Experts of a small language model: vocabulary 4096.
Below are experts of layer 5 (counted from 0) of a mixture-of-experts language model. Rows are named router (the router's row for the expert), gate (a neuron's input weights, with its number), up (a neuron's input weights, with its number) and show model dimensions 0-79. Each number is 128 + 24 x the weight over its row's rms, rounded and kept within 0 to 255. Numbers have three digits each.
After each expert's rows: a language model's description of what the expert responds to; "gets" lists some tokens that make up at least twice as much of what it gets as of all text. This comes from a sample of Wikipedia text that the model never trained on. Tokens count by the router's weight.

# expert 5
router:144103125121107118139115159105128120113103150143146097100070133122135109151132153129169163161164105136118109105148158114133148118150134140116099119124089139127075146085130110141103120125149120145108122106143112148091087127171173119146092099
gate0:127128118154128115106093140116147127124091098137157116141100201145154135114124145123089130134075156108178110104132143178085131089144114142115176122154127111151127120072110121124103175135150148131096156140141128108142124130128130126128105134
up0:125122091114132125130166122117079116154095155102107130103111134111141123139170084120170115131109154165144174132131156131131161155150170058104138146143129191098113078172110110173173138126102154098153142150122163090089132129138132144170094149
gate1:110114180149145144149095121148107117137115141124137129089095118097105120115101106158109140136170127131160165153135121101099111127141100129109117149108100084154139129133125138131159170130149092114130084171106157145112123120121130140159124143
up1:151110117132099128114157129117101144107130164147114108154146102168126114163157111120126120113101114137120095127135107137151130116107190121150128137108140158114119130176138094151122097103116104138127148145111127087129111136142145162081149112
gate2:102143106130100151133128152133135132134135149108125085131122121136138125143112142105132100091135134142076085157123131145130123150112183116131158084111147156108154123185116133173106102133128137178135138126150146174144147148169120106154107116
up2:095139144110133148114152138128166094118107134152143111081111071128144159137111129107115107127159138137068134098111126123155107136142150113105086134129118136131152117177140166117098087115119101147109164132149151175113149128168114081092136143
gate3:079122157154231116118111126117154153171156165140103083109125120109116145127129102176162119124150098167154142145126081154126139136158135164129138176129155140116086079172136140137088168116103136174152149165133125104107091159163132120188135149
up3:103130138145124106116153132072131149112124155135155133140156138140143120134135110134117132140102140147162071136148149176195104100146122150107104046143151172082088140155150101102115124182133095160137163112118131123181098130142149180129136113
gate4:108136153141136138147093132140163125130159164137148166138122086078151166120130109165116130162078091138153163167160131123148135132120106155166115152110126095121100125085095137177120122098136141148131199145119094132146149137125128127140132143
up4:153112099149105137132133132164143165124135130118100094112122132154089134148088131062170142099149144127109132149096109150137153121109133112123112119096120091090131119147156118115127139135103115123172129117126130111138122122094109088149150134
gate5:117139100142153141105146122108121130128146133106132137139090089125098130140085145132155130102148111134052131159137099113170111142116133133110114171128152138127135100155120155167119111198096123122138142108114130114123144161139116129152128156
up5:139087099162062108151123102164158109135116110137146106109149143163145109125145135089102136152073151101174111122143145179112155142101149099125143104143150152123123178121146138124144143096179140148145085115130122126143117109127122110105117114
gate6:140156128118113145112118111117170155075119106138130140149098142119144143111156143127121118148138131119109091139113124128109100124101139140150099086151106122135105118132098140093133129155101123118113095130150158107081128137137119138137132149
up6:135136120109139116128113127166108162168135144133143150160125158123147109102101092139125102161093153129125141141082130116100141136132145121130131151144124173129128091114080141153134100109094128114147161115143095111118140101094111115111125139
gate7:137070105133171147141121132127109172124165130141101092133143136099160143123125120143163121087132075114135133100138079137104135131158145126165140152096146142132125149163130119138128102165125121146117136162171145145099175149106115152131134136
up7:090139125111090133128114122103134131117114144171147129137142143160102126132146129113104109155105151113108104140140169127152156114120123150086093134146151120106142135099148126138128136090123107122113114113121103090148124131131126140102149149
gate8:111113135113137141141152143125130107170136104125140124155116075150154106149139091134137105150135119112143143130115121137146134175134146138142117168135135123127133117180146160134120200145182119099161133119131125166113105142149141122109161107
up8:146150120104147128121144193128087123137139094139121126207152110157144113149143093159133109151098121149159112118123110178129167153106140151142101147145132109108081115162138161161129178165169133181156135140132111128134118147150141134124152120
Description: Line breaks, periods, quotation marks and heading markers at sentence or section starts, plus openers like The, In, During, After.
gets: "\n", ".", " (", "==", " was", " \""

# expert 0
router:164122085116088146129104168153148104131095098121124113125077100144138072175153149122152124133115106104123078142154154150143149101132164123119146123110092169094085123127101157137124163142159148110127149112159072144080105116105165152160104121
gate0:130125119122072141092120142127113117127146126152110119096109096149134113106112142171112109148117119130107109129136149138164145159185105112144109142092150141120082155107118165124136149121139172148107146171119119124141147112128111118135176131
up0:160173101116136116158148170131098098092151126141150134153079099202132131108131149145160146115128123149097064134125132137086104122118136121132096115126136157126119103156120150121118150161122124096123139116124103120122120131136137114096126117
gate1:105138127113100181146083104139134135118140131133140129157094145112107152145092078096091147163117068115186093150131101129123115101133138140112173122120100129139120103120107124101177144117112121138164148102121121166130085117129166097125119122
up1:142099093112079125133058137109129094134143120122118099139112160165098136124126138148143132117124110092144154176127078153154137171185179146095143104141134147138089153110112147124178135107110075165148157133144101122142147111109133149120105152
gate2:104161108127096124129139097112130116125120177112106127106061181111052134126127124077153070136112138139164109114099108162143147148152121100144176115123118132135138114055138167117087121148151126127116102109135112113137129150099146153111117113
up2:077146123113103104136123097095151120124117115142125156083170167108090111149132131126120105119104101126178108153173125149151144134140160124153126164130113151088149158098117147135170147147142097081143128145120110130137104142110170128121112125
gate3:103131117145125118113145127115143138133118094100125110130157131118143151122111149152175085103170147128098119148121152096112141149151096156098126149109082181113147104109175124098112125134130110148083138099152103111049127129105132123150158086
up3:128112156097140138112118123097135130123104128137130097083108096106143124102149175135117166123138107131162141102143119159187119124126101105125141121159125129093135118093108123132133098124155129127121073127109135127142133101119143166106140124
gate4:097108132157093144159078100146110147117134119129172117112128134116130086168146142155162130137116118115118116151134175118133087100122130120108138124160101155109146147070157103131130157175124095173163098142142135129112086104144137131135064111
up4:133107118150139162114121127119139129129120154146122094141069131133132161103077159124142144137097132175159097134172118155140147139152154142150141072095131066158070139109097152105105098140107145133099158113137080170142151138128097178117156120
gate5:106141120146116141114142147113110137126098122134184166115161125121150090104148148116154108144121151098151138154146166089122129113165136144104107149116089131125133112135153146088166129155161140145114069098141105144120101107111145094192083110
up5:124151103132145161103131106129133160137149130127115108162151148099083129110129080149103137084099139064158129167123164119144119156159156156144094127147126131156106143090087127161147133117151145124086077138147173136124108107112142101149187139
gate6:151144130117161104146178163149123132114116121137124106108121118131100138089135134155136139127141123187129117125154111133118131112160143096084112088125140157101136095135143102068146163132113122148105118089143114115104123117135134110123143140
up6:112112122093152153130156112114123140136115129135140168104145098148155126122163114136118093157081130130147097131151158137127161147137126112098099119132142116103136095100138132096145143191113116086160071141091081111092071103142095108127114156
gate7:158126131136121143152168121127144113107104075151118157137076115125121150138122149128108115173146103140117103142098171130140099095130135111138123110142148188107121110114090085135092117155155170144134086141145140130123104127139155129094157128
up7:166151135107134088147147156140145163133165131166122112097088108166128176091094138133123112198126092159140153191136131122143111094099139153136141082095125167142123132100109058105123146149120124148139131159128106103157110120164114138092122135
gate8:147122104172169120141108155152081134093104123133160143126100111096138125149147119164062146128156127121103150151172136131124145166131149080073113107088151107147125137135146085147098113110152129141152122093124143125114122093124177119127113105
up8:081066151110094142123146122128131125115104157135108115121141162132157142105120102133150133145137121140144105125125155166137099131149085102164126184152111138100080094110137167109138164171157088127106132167130132103110094141132104135143167133
Description: Tokens in tables, lists and schedules: pipe separators, digits, commas, dates and capitalized name starts, e.g. Arizona, Sep, million.
gets: " |", ",", "0", " and", "9", ";"

# expert 10
router:115132092131102141115144155151106106129147106132139153153120102174109110127100169143121112120142111135122123107114113129172135104123145102113133138124101141084115115120145176128155158120106138098138101127174144113112126080125151133149158093
gate0:159121129104132116127127149167134086137170102171120126128161132121185115152128129147133146170130104106103106113093136152142085125112137123116090126142105177145123081127149133126093161086143171109170138147145126155113097135158154117150149122
up0:136141167096147132135161145111165155140152135117137116100076096109120147073152110088161124080143124123118123148174139114119184108139088146147137153114159132118147161098135139121152119127131102149139100129108132154142138127120119116125105128
gate1:061116152138114130144124108127118135160137158097112141114130118121142135101112144169106159084102111100103124118141136110122130137172109131098140078131112144130162166145158115094158116148110165129107130178128159095143137151081127161154162121
up1:134152126108171158131106150123121115121146095107168146100111130122162125130151135103145119130145124176139153129121149148105117106110130128132109192153164128126124125210121110107144145133126117137160165110113123126094150103168107141069138129
gate2:153123119117136144146112130132096100159091144156160103109112147133153125104137154113095110132116117133081133116127156095129076100173140125065179150160100163137131115111125150113138124122216138152098101125158115088106134123193136128135121115
up2:132153122148103137139106140126137153147161100106126132134142120135156124158128131150154120145109086164153122152134143175107193149069141144143083105141084114128140146147123144156094148159128151124136151093150105140113098125122124133107115120
gate3:122141161152069145138095120146118123102131114107132155128140150125118125155147174144122093153107099064151142132109138132126122137127097136105085106189112115089109150081082133116135138095167104140088104105115135177122117097100172132108159118
up3:135132108150046121096071126149144111100162119101129155161160192123125125111103140134069119145111078084119125121125137114155186150143130137117119119160141125131129149118131099094136151093175119107105101150121155132170142093095162126071125132
gate4:157125185130081131139131121113092121175129142086153143120147123140132105112133107133134118128148099154146183104113141075146139125141100113061102158170122176139119103110140129114113130151117139113136117145115162134141145105107133138148106139
up4:104144115116107119108143126142144109111103091148155129140144137160136113167117156146133131123100116168134110137136121185118145143101126141169101129125151074145117122102110134134128087136152136105101128071147124138107138189132137121079114078
gate5:104118059120119131136109098144126149129132183124144116177101101091079137152093145146137132142154081143100134149146136136105144146150088126151179103092149133104122133065135119184128134143129096147135121145132099132116128140129127163120130154
up5:142145160127121118130144156129144094164121117131091117143129108143128122115110107107151137138104105153186143133097121138156200132141186143157152158128124140119164148130084142171141124111166108165158118107123133141130148103139124148162101128
gate6:154102109115126130118111125117081089107118166126104130153066138139139135129131121085157054112102120108147139074116134161126133099115087133120171129146100109089113105140144214120109177102094150142177157082103146148116142125120109139119123134
up6:124138148111114151078140153135175149144126147124150148116110105152136122141134181156140115103097128134135157127136132119089108136112147087117112133160070160124103089125131159147140138117131158168154119164091134108159126168124121137140146119
gate7:110171085106152141124111147130147096131134142133086124143133127155138112118131107155101127159101131105125155106126135108143115138135166142125115137110117176141130149154126144138116125127138150146126096140132136108131103134184125135137117161
up7:133123163115065154130096115112130138157120113089155152136137203106114105131137111131114125142136139082162128132114142143168120111157121147105108131124113136133151109124132134093161099143112113140072129086140171131106121073093123150118137113
gate8:147114146140094148157098138118161119079114090116132103118120096122135105173113113139142148133170131149124112140144122136127137128123122127154153098130090095139143099141106113116133107075120115121150109120116121160110135140138140072099117102
up8:120114135146192095147148117114101088122142141158076149151127131090105120094141126110100118125105121109110139140122095115112122129152116123132118114142164113159095137122124150124105157154126067106165143179104135085129106132138136144092111176
Description: Verbs after subjects, auxiliaries or to in plot and biography prose, such as meet, need, face, break, worked, married, received.
gets: " to", "–", " with", "ing", "ed", " be"

# expert 4
router:131121112124099159133139136132105094128082135094153092124120097120107095164160143108128115168118147124107133129131112114144143110155148103126158165138093172115121133060126154139127145152141157126119078128169150149083122103132133147188090077
gate0:119114127085139140095152115084105075124087124113109159106107121131106101096131165139185127167149136116124182096117104112141113129154114138053134170105117149079113135173143140138170169143144096115113149115145132130105147127137125146116119150
up0:077156138134124111145116054114104087150122116132140156110120070148110103142160111127116138097132149168121102137135137097132136111084082148125121136114145116088144142165124111165182104112135128122127097103095077057144146117136118092094096131
gate1:110124124097091174148140158152116129137124158133129143150132110197146101129118102112129096169143127095161128135109165112135083153121111170109165139149128144144088084086113107080099153125113145129155114126139115135150125103106122093133136127
up1:157088134149155130080148100129140124149128124132102131073099130143118127128095107128160150121107154127119183113131113105147123133108168147134086096110148149156147183133166177185134147112119138159145113134126135158115161136132121153097131118
gate2:088148117133151129125108129167152134131155139098122041071147097092096135093126220088087134117156137125118139124116124092145098090148120113125176139162086076119143122135153118145108129129136150071177159139114104121137140135139119125118101142
up2:110132122100141130076107133152150120158163164130123141075135102090124119103142169112122072139118098125140139134129113103136139139140126113145113141157137127144122150149139134137077173127072113134165115136124165137131125153111124153102100105
gate3:107122155103085143126136172121104137090089095153130093152127147127155117110152132148126145148130108135103122125132118101166132151154156177103110104089130176119130173115152116125171158161111164116088131128148148132102098109136165147100103089
up3:139140087135143151151122114113116096142140142146159133107111132132132117149136126114141100127112153123132119102159116124125133141129126127173151124137141136144121106124127132150118129102161094139132117111122131139097130146146110179193123141
gate4:088120154085122128096125114109109121113154150117185188139130072104138114141163167127138084110122122142106134080144120110102124141149129123153133152164126112078134141104134059139130130186119091163107147138127117126134081147157157125130100122
up4:123122119136096119116158090093136127108112110124165172169109133138121188120152137178122126104148131152106132155128120113128123133122145100161168173119115122154127120092127129196133132147132129144070107081130124109120156168112134119182097133
gate5:092137135137133154142097144149111171113110129113096134127119162120114113106117089079122111124165134126140119170175129154119121140143130103106125125155129133095148148104104156098099146128114131150160101103179107119097119098151118133115111159
up5:116083116117097140129122117101095167115151179096114107115126140119102144116111110092119100108117134116141122168163092151119144145166137106143113125170137129113111105060110147143131172133103107145140143132158108120136166154089145091152121163
gate6:112155162140140155196125122115112133124130147090087117092106146131144124157158110114166150101108140126149130149128136119098179114132116130089158141124075065134121149134141126140114077180148075136124113133095128159160125119111120139146157118
up6:116088119092086126106106119103108174133101130190163185122149155116109136138116125113156088144151113122080124097113175139105151157162102123113114111146102180078159109140155101110086133121103158119110121132132122075142139128129112108136146119
gate7:095119123132115135108105104120100141106090100153131105111084094154136110160137121126139142195145119148147093158128130141145143118178102125082128109104077128133104165124103129103129117128140103096127132112118115152156128097110146139152129102
up7:104127148177135135153139127125150100118144201114128141101138137103143107094143134112108122094095142144123151128151157108144143117095107135100144180123129167093117130112167110166117137102140169143076101153153130118136120105149141143124150136
gate8:150124120117107158120102128123133120107120108125135143115118162129155110140160175153186156145133140093136172128109104129113146137152115154114113101185114133123137103134117131164091114162095100179121119187115143166096121160060120149144124134
up8:106140154157128098103124141110160149137116099138115102141146173102100106135102139127117156136153133138147133155145132131125115149140155102092091148123135167128122134174080095072130127134146175083111131135146130132153118088129112092140140103
Description: Middle and final pieces of foreign personal and place names, such as Helsingborg, Massachusetts, Umayyad, Larsson, Hong Kong, plus some articles.
gets: " a", ",", "a", "i", "s", "o"

# expert 6
router:114075092124105136120119164118173142161104072103160110114124156114114099166106167137138115123120131129080119120158117127135130126151131147127138099135117156115112136088094114110119132123124212106107104107168125127122124114120169139153128106
gate0:117131130117157102158159133108093130148150161139148097129089170118124120100128122107137110137093129092169137073139098133134126143173115174118174153121117105110126130133157085136149105110100155137183150139146153118131098135164195105146136082
up0:137122133135176156153157156137110123102107126118154096136103144146098157087145134080100134186104148112134151103120113110121131125115094151123188118142143134144112113092144112106140098108131165134166121136069142136134132152143149101186113163
gate1:105156133107059141099141097132113130118145080123138129119149129125133106152101108149150115112203088117110146152115118113167119153118124109115136098167138151120127149100127152140137117143138117108099111121130089117152108137114143093148105106
up1:093124085122100090140117111134102098085140153122101136105124195141129113137124126163103142107119114121141113140132113155128135171105124096126136079184116147123096169126114123131128122089132155152113084165141143084127161132114117120118107125
gate2:121105122111099163113133099086125154109156140105096147118145150109094122131122122148118113101121105149209135144129156138099142097125167120087104107127142131143111121099157083152131148154106095128120080100116153113134103143106124107158122121
up2:103125133128171106089160110090106141146172195115087154166146123115088108105133113152082148123138136107102055148156117107172133139147154109116154125091149116111121135136147123130111116102144133100134125124140121135124101132138149141117104123
gate3:113134100136122169129154128149140128112119122099124110105097106135132149151162153123166143151134139122136132152128142112120126123156149130123125084175123139107079154044151136138111113151133117155130121163122145159103135141137130125140067111
up3:111138114123139156096159122162153151142114120135106130123139114126149176141130091144147123123134136150117142143141127121143115128146119148123110125154137146102126139058143105154124158124140136166142105133131080111135125096133105115123096156
gate4:123133135095114118177142108137136111150137145102129095115127070135105118114140146085081089139128106150120095142187127131112131111147156128144173128151128093132123104142121122148097105136139127115152118146161143132152107116138105087093117129
up4:123178079122191134153145170116123146100115147117120119141110150132131131129132160187149152074156166113124141163142149081129133119128135148074114144112090141113113121102109160124141129158169107116128139132147100134098143134088163130110090101
gate5:144074157132111126134106105118130162152143158137102132110121097086145140113134139078127131143119092140158159136125150148145138091114108121129165108166129154153102120152178086127149088142149084127164102118103139145133111146117149133098118132
up5:116080126114130101128130157093161157135129132126104138092151144119113132104143136094133122139103140163107163143108115155131167106114123093153171106170130171140105098112164080103090102128085085102165110114099154099141155147129121167089120136
gate6:179108115124172118162137120093106143136108085169143109142114109115122091166158130110051103109157108103125161123138144124123074099122134100113167140202123101143112133115099156109159115118166132090164095091129163142126095150159157114113117136
up6:135128109093110118109132156150115087106107143136124123093140146154065122111163123114130094134117182099112117201109118106126125099167115127110089177075130130124114141116163171131147112146132127134089147109123131125109167150154135129162161134
gate7:118102131117164138165159143128120142130140158162156131115128131140113118117141144063138111162108139129088153124125115155132080132119145130089171113144179072111135134138132069060091136121141139151164135140146140095105132129115137136077157152
up7:133124138145174137119105114138149152106097124120128161122117157085088130133067118134116133136163128130153155133082162156126125125115169125130122128132107149087151107134149145122120144129110153097161116094162128122084115117139132090139120074
gate8:176141130084121134145129162145088133104116142140120128143135143138147130167110194142145133140170105139112150137088105113173106119108132164123135116174123149170081129081131101133124160121131150147129132132152173113102134135149138135103139155
up8:094141107103129125093125086085141181119157150117107148104121120122109110160132127143142122121148120127141150151148142105164143113157113109141142133136143149109120091116120111141132161121135141098117093164150109103105159133153128123149103143
Description: Final digits of years and numbers in tables or ranges, like 1998 and 1967, plus word endings such as -ing, -ness, -ment.
gets: "ing", "7", "5", "4", "6", "3"

# expert 1
router:125102122154094152157096138119125129139083141126134124128087129162139113135100133141092131134107094138110127134115154119172148107116140115107173113124132153134117168128110154160103105146176128157118134103164139134114113142157133157182080113
gate0:116162126100121139145100148144100106097055128113125146115117162127110121124173135106128105170122109124177138117106118121175098132144126155100104159143126138121130166118173090071128142175123135191150110152129116137108120138153112131107133135
up0:151118106115109114130141125139132086105157144118121143140113143147107127155127155175136134094103102123110109123122142157144130179150153171127134090112138095166116158098138116144105112135114125163152152105123126159130147131139141133102082117
gate1:143145160132175155148108136138160118141116102163114095085096129108143155126116089160098117144132128129090162173113130158089111138136120110156146139143106145138113126092128159104154116110113143113126113103119173160144162142097138159159166132
up1:130146132101071111119113146092112126123173111131093110179101136115118115132097122133157139105146113148132118064144160128126171145120102110129182142107111117140120102112103100110124125135120135094147101190117093125147125114139129098098143169
gate2:123164198097134159120148117122119085133128113110090099105157123151149140119106112108186171124118116105098126062114091116126123073145130143088117129141126129107121114132111135117085158165107129109157114066172128133156105123098130097094137153
up2:127120113116104140152132151102138143126129114145142063109117111146118149179182154113103101098121090131079124133178165145140115154118169160129081132123124172119151121114154116103126134100119105130147107123128102100145126110141126201151134116
gate3:124117122120102107126124141124131128146123143117150161121136126097092136129117126141123148102166115134133126114115176126100120129119083112144030143138123154151123138171048088166105093188118129150124141153178129154161135131136127131147122134
up3:078099123118116101138152105134126186123099116100075128144141128115102118138148133138115152169152141160115123142101159118118116093138127128163125084123098148146096122108129145122119136137128115101095120102100077111129118156065128112037110126
gate4:122149105110151139117125089110114189124092138128104118115120139126069145123178075103103127166126157113138138113130145125126129092161109094125157149136142110076127119117141165156126117143097113127098149134091123132129122103119152098145156143
up4:129127142119119139118125086113131166105117162125137111123119094083095159104115110083121098126138134073095172092132155155120134118137114122122170121171130123104202134136174162147132098104172136112124115182138112130116113111169122116131122130
gate5:130148138154129106113126129135111148207110096104141097143128124135139105151150070143154176144131166131166088102110142142156158120141132165137141137084115107102121116139156138093131144118130153101117148143102086100155165087087122164085145148
up5:107120148180118136089141112086151125172143110151115094111137165126088144111101149138160142134159126106085114132136156129133181151162136140105149137128136169104140081112139171157148118129129127144146111135143102122137147131150118123141197142
gate6:137138152160147157092107119085108128150134133117101104160163061117122124094159154112140163156148103120107130122155132101141131106164125143142140150131120164136124163158117111123091147139126149126142119131168142136123145141143138117077122141
up6:109130127117111109149158101128125134130160111147085143115091106113137130103099096095105141146108132126107106151163104186093199127136177148116139066132109144148143089102139105096135122102135108132084153102102114145130073128115154123138131136
gate7:148117102109121116086117132094061135132139124129104152127148154122159105141140173111119149100129078155119110090144127156119114138124128116137120100133134086068114165144126106108159145130146118098072104137130108125157142138125120130123109114
up7:099108095143107138119137089127135092155114141143145140101166131132128124110118125102095163121095104136166113082147112165128096160128095177110130136141146102113152170159087127117171091109195098116090097105130120132166161128122110143165119105
gate8:129131163161142127099117131096145115084106115105130101114107148158146100156134166106145136108171114113099107103094124111162121122121141090137118129096127162128113124111147139128095152126149150091121193167155157132155165117147133135130156137
up8:109128092153135136145159106144121096118148126157121162142104101093153143124138158186164124115094088129129133156177117142110181149120125149154145105106134144130125147137084119118130164150131113135152115083114119115110115147123128145116145127
Description: Determiners, possessives, numerals and adjectives after prepositions, such as the, this, that, his, same, four, early, largest, or a year's first digit.
gets: " the", " ", "1", "2", " a", " his"

# expert 9
router:128098115122080154118107159120149083161113067115160085123068117169132091151140134117131105123122108136121103121147193125156136117136118087090142144111104161114099138095124141120114155150136167076135123127166087118085126092133153148152117106
gate0:161114131083126146098178164102113175130155161139105094129098164120092120127108094100165167094128130134085107146124117100101133115117140095100133122176160155106106104128133136138132160170116148140118134120166133140102160147158125128147113114
up0:159166160134143103148126135147111168133128128162071148141072154151162115088136139131181150101124122146166145110119116157117131115107160119156110185162129122087151115104145123156087135139093158109125122154134089124127113119100110103164145142
gate1:145160106124104128115189153109124111106114103123069113096124161145097135187148132190106134087137146164086139143128132128154191109106138121140159113111079162112109149111109156157100124181153143135148097098135153134114134124108178137140132119
up1:144103152142113142165090103132157125150146129115149135161130114123153097138105167100149112128164105116179149143191128116121099101128128169140125154148128119119148109148133123139158088090127130110117134119128126128144125111104119158140111124
gate2:159138133133111123114174140132114154110134131148130148117097134128133091147111144138114095121120107113130152125154132156126109105136112090107181113098103110137155126160114162124171138142169129127140051140148091120128110134173131136174126099
up2:124128133164109126141148096145107100141157129147116137083073106103072115110132143130143100160110121081113133107149126122153136132118134091116124090107158105167102141117091143150110124124150139132083109117137127098129142134168135119145129159
gate3:111107131120097090120166129127122115128139154113064127075112124127079159132124138121113109113111161158064123109137145126141146159128109115128100128172181150159121155127108132151152119151123105152092133116149114104151126116125131127126114102
up3:138131090111155127111157145119088139102124130155121165120129152111113107134117134161109127103082147111122150136141136153124123122133122123150116135069166161071114143112086135123133152120090141173145184142124108131144133171133112151091142123
gate4:131118120113110137117122139104129137086112086140137135098103125171098126205117122140141072118088132128113125124147093132151110107153140101097091081135113132132115145095117191141073137183126122165134163111127107118108137148192127152145138118
up4:118101121111130116113152132074107154107171159140090113140120173131081147123151154122160141108105140145095125137142116128104111157121143095128073109167171167104173139133175167146115121167134144130146127126124084115125143132172147176090132137
gate5:108099111119113134129141139144137109155154143144101131149099080171095146136197127112124119155132138135095134099101171167101104106109131111123176144126155128133128133115118092103145125132086130099105078106151089112134112137092112143122135104
up5:128134106102163135128123143180156152127100117096144142125112107150137134136106164121136089118156174165139135135108099107119146070160099096069127170125135148115104106115144117092086131154134140106110133159111139143125124127138105152127133117
gate6:102129112105131149102115164102128144129117134133147112152101125133102163163112173125110177098121097150131113161124140142138103141196161122124137101096109128106114126104087096084125121128161124139093084098131122113137143132149142131126172115
up6:121135148086130135104104137100176129130134100156123118154126097120105150135152151154175138110190096115113131157127141136139139103177131126107125148124141146134135172133113081107132124147091073145109096144115097126092127162137110126108151116
gate7:143134112133137134114129138120130108136111168092144089151146104120138120107112102078131148139160163126092130124170062087181106123155120132102129157145152111126129135143126118075139143132110103146160133131108099112097131104107118155175117144
up7:115146164099163112142138175144120110126142113136120076166165089148132137101095096116105145126121113107112173130118092109134144182129123149107108135069110111124074149113140111059152124094133134141140165133125164116119143107139157140143175127
gate8:115140084116155146142103147164113182140092113131142109142109140125151100147126101096138089155077105134141150137112099099142132073115152099138104143140119160128122129141085097142146089117119067144123143135148124120120138104112111120103140137
up8:110108113132104142124122071091129120139150158116131161117145162081127165136143131093138112124109099148136127153117122092092105126124091125163138163142166089083152130123109153104148133131103083116085148100093098150156098123150115089137121137
Description: Person-role nouns and endings like manager, employee, director, producer, daughter, plus numbers and cells starting new table or list entries.
gets: "|", ",", "-", "–", " who", "er"

# expert 8
router:146140134176121170163105129157116112126120090090133129126083154129162105143138162172135107132117116143128123147175122127154146129143179099136163152095121171063098122103112130173109098121127143134118089127118100150119106121143176123128139105
gate0:142079120121105059096129117125106133101131179073112102121090106122103089129138152103149140082110121135139115156153134131141155180093184152171158126140103084126150094117123106148097122118119126183105097124154143083127161135140126173165148137
up0:170120091117102117099146118120147090133114110137150124119118185126163113136110164135120133135113141138116154149166170131136159152119108159104169142187131111173105106103099138153115136135067103174089132155133167116158137125132140148137109140
gate1:144126154103163142080140113167117081105108137051134153155135105163140129110151153158090127112117168137120167101070134137126131100093100101120117143137171146129110123154133144159142149114152128097158150113144117121157128130120104119102126117
up1:158108130107165124139145097139106116133114130108158132126108124153120143118154144123129074153113166103108142127083126155119145135123129136160126141147167078087116149131147109199122163140146109182143129132126152083134126146130125113115126156
gate2:134122093133135140120130128125131143113131109084109103151120141193136130137082144112049124133118132107091095136146115142120131148139129106112159166142124094125139154167078150168140127126119148113145184154123100173113089111167153127146127148
up2:129150119135148099125120134128105122120121130142157163140089080098155119113134148158152111128120086115148172124114189078146131126096097092104102171161157170114125139117212157148130119147124092135138124129121193134104132153092115124136111091
gate3:130129168130126111140143108186162150128095133088149168148122164177113112114101118133131130147126081132161112093125178154154120136114116084114130148156116166108097121130162123154119120120102154096107112144121089163120146114127109180128126090
up3:151085111153121146106114119134115119128119117129160120120121122110154159130136137130146126084140177083113137135108095129144125112128122132129111133133159099145168118207115140169112108113092110154147169124142138159132082080139135096088126106
gate4:099167136131069126111139130169073087162138145127123097109135118132119131131108140152146112120120118135109114113145118149122133117162155126124138136093141152101172132110087128135076123097142112069095146135147152158128150060116145122117128122
up4:157145131115200122116153150119125114116112134151149135131111142129120133158132113135134129109124126099116144111118128097095111103133090129105089157125140119119122107134141150123130108143108113175154147150146118087106104138130138150144101095
gate5:128152143101106114105160137133106140127109150143130164120115104134123096111132098103127144087113136180119100090129178132125111086168115130118110083122113158115141160142119148111118172170125140101152123118162142121115121124117134163142098099
up5:133167142140156101166150129156117105099164169131085170103143082136115140112084133115130135113116104142122094098134173090099133121137126160145091102121129119135115145145139100125091148139104112093137151153145122124137119136135133114105111091
gate6:115145130168152138108140155123098131091182164136107119184076135148186131114103119143163147113117140109121105130064116122124166165132156132146144074101114128127077157082119090093080138139138090174129143158151136134131101113159141134188109132
up6:150084165106069139160130140067141118136110115146124122126159125108119113143172139071134137123103123104107135128151109134153149120117133120151110171156143115128146095109130146132111162107168095126115124136114150129109116149121109100125105162
gate7:139128138124128155167148133155101111097151154081122128156105124161159111137120098134137097129127117156105125120164144143127113138093148141105135079086146118142155149114135155118093095099116138106142115132151125189131093127094117124125104093
up7:098124138134162155135105122132099121057153149126090151139109113155136108134093113134099159116111156090125109119144147135089137157123124118115139115099110130078119138137135131156064122125160128100115109176149144182142125139125142094119114131
gate8:095113157144144135147130157111136124153125121120156124113105182135142113148107078077120135147103071151129139122148170129137145077137124109100113125200130147090101104128107140107154125133094146103143086137126129123133126084136157125179122141
up8:128122117135104138129084171084157133062118110128125140120174123110114114133152141164172183107112172120107129150107100113132107151114138157158102107141107115169106154072135076092108163143163156142124153093149137135100137141116140109098160108
Description: Word or number starts right after a hyphen, dash, slash, quote or opening parenthesis, such as two-and-a-half, twenty-five, (film), 1999-2003.
gets: "2", "S", "1", "B", "M", "H"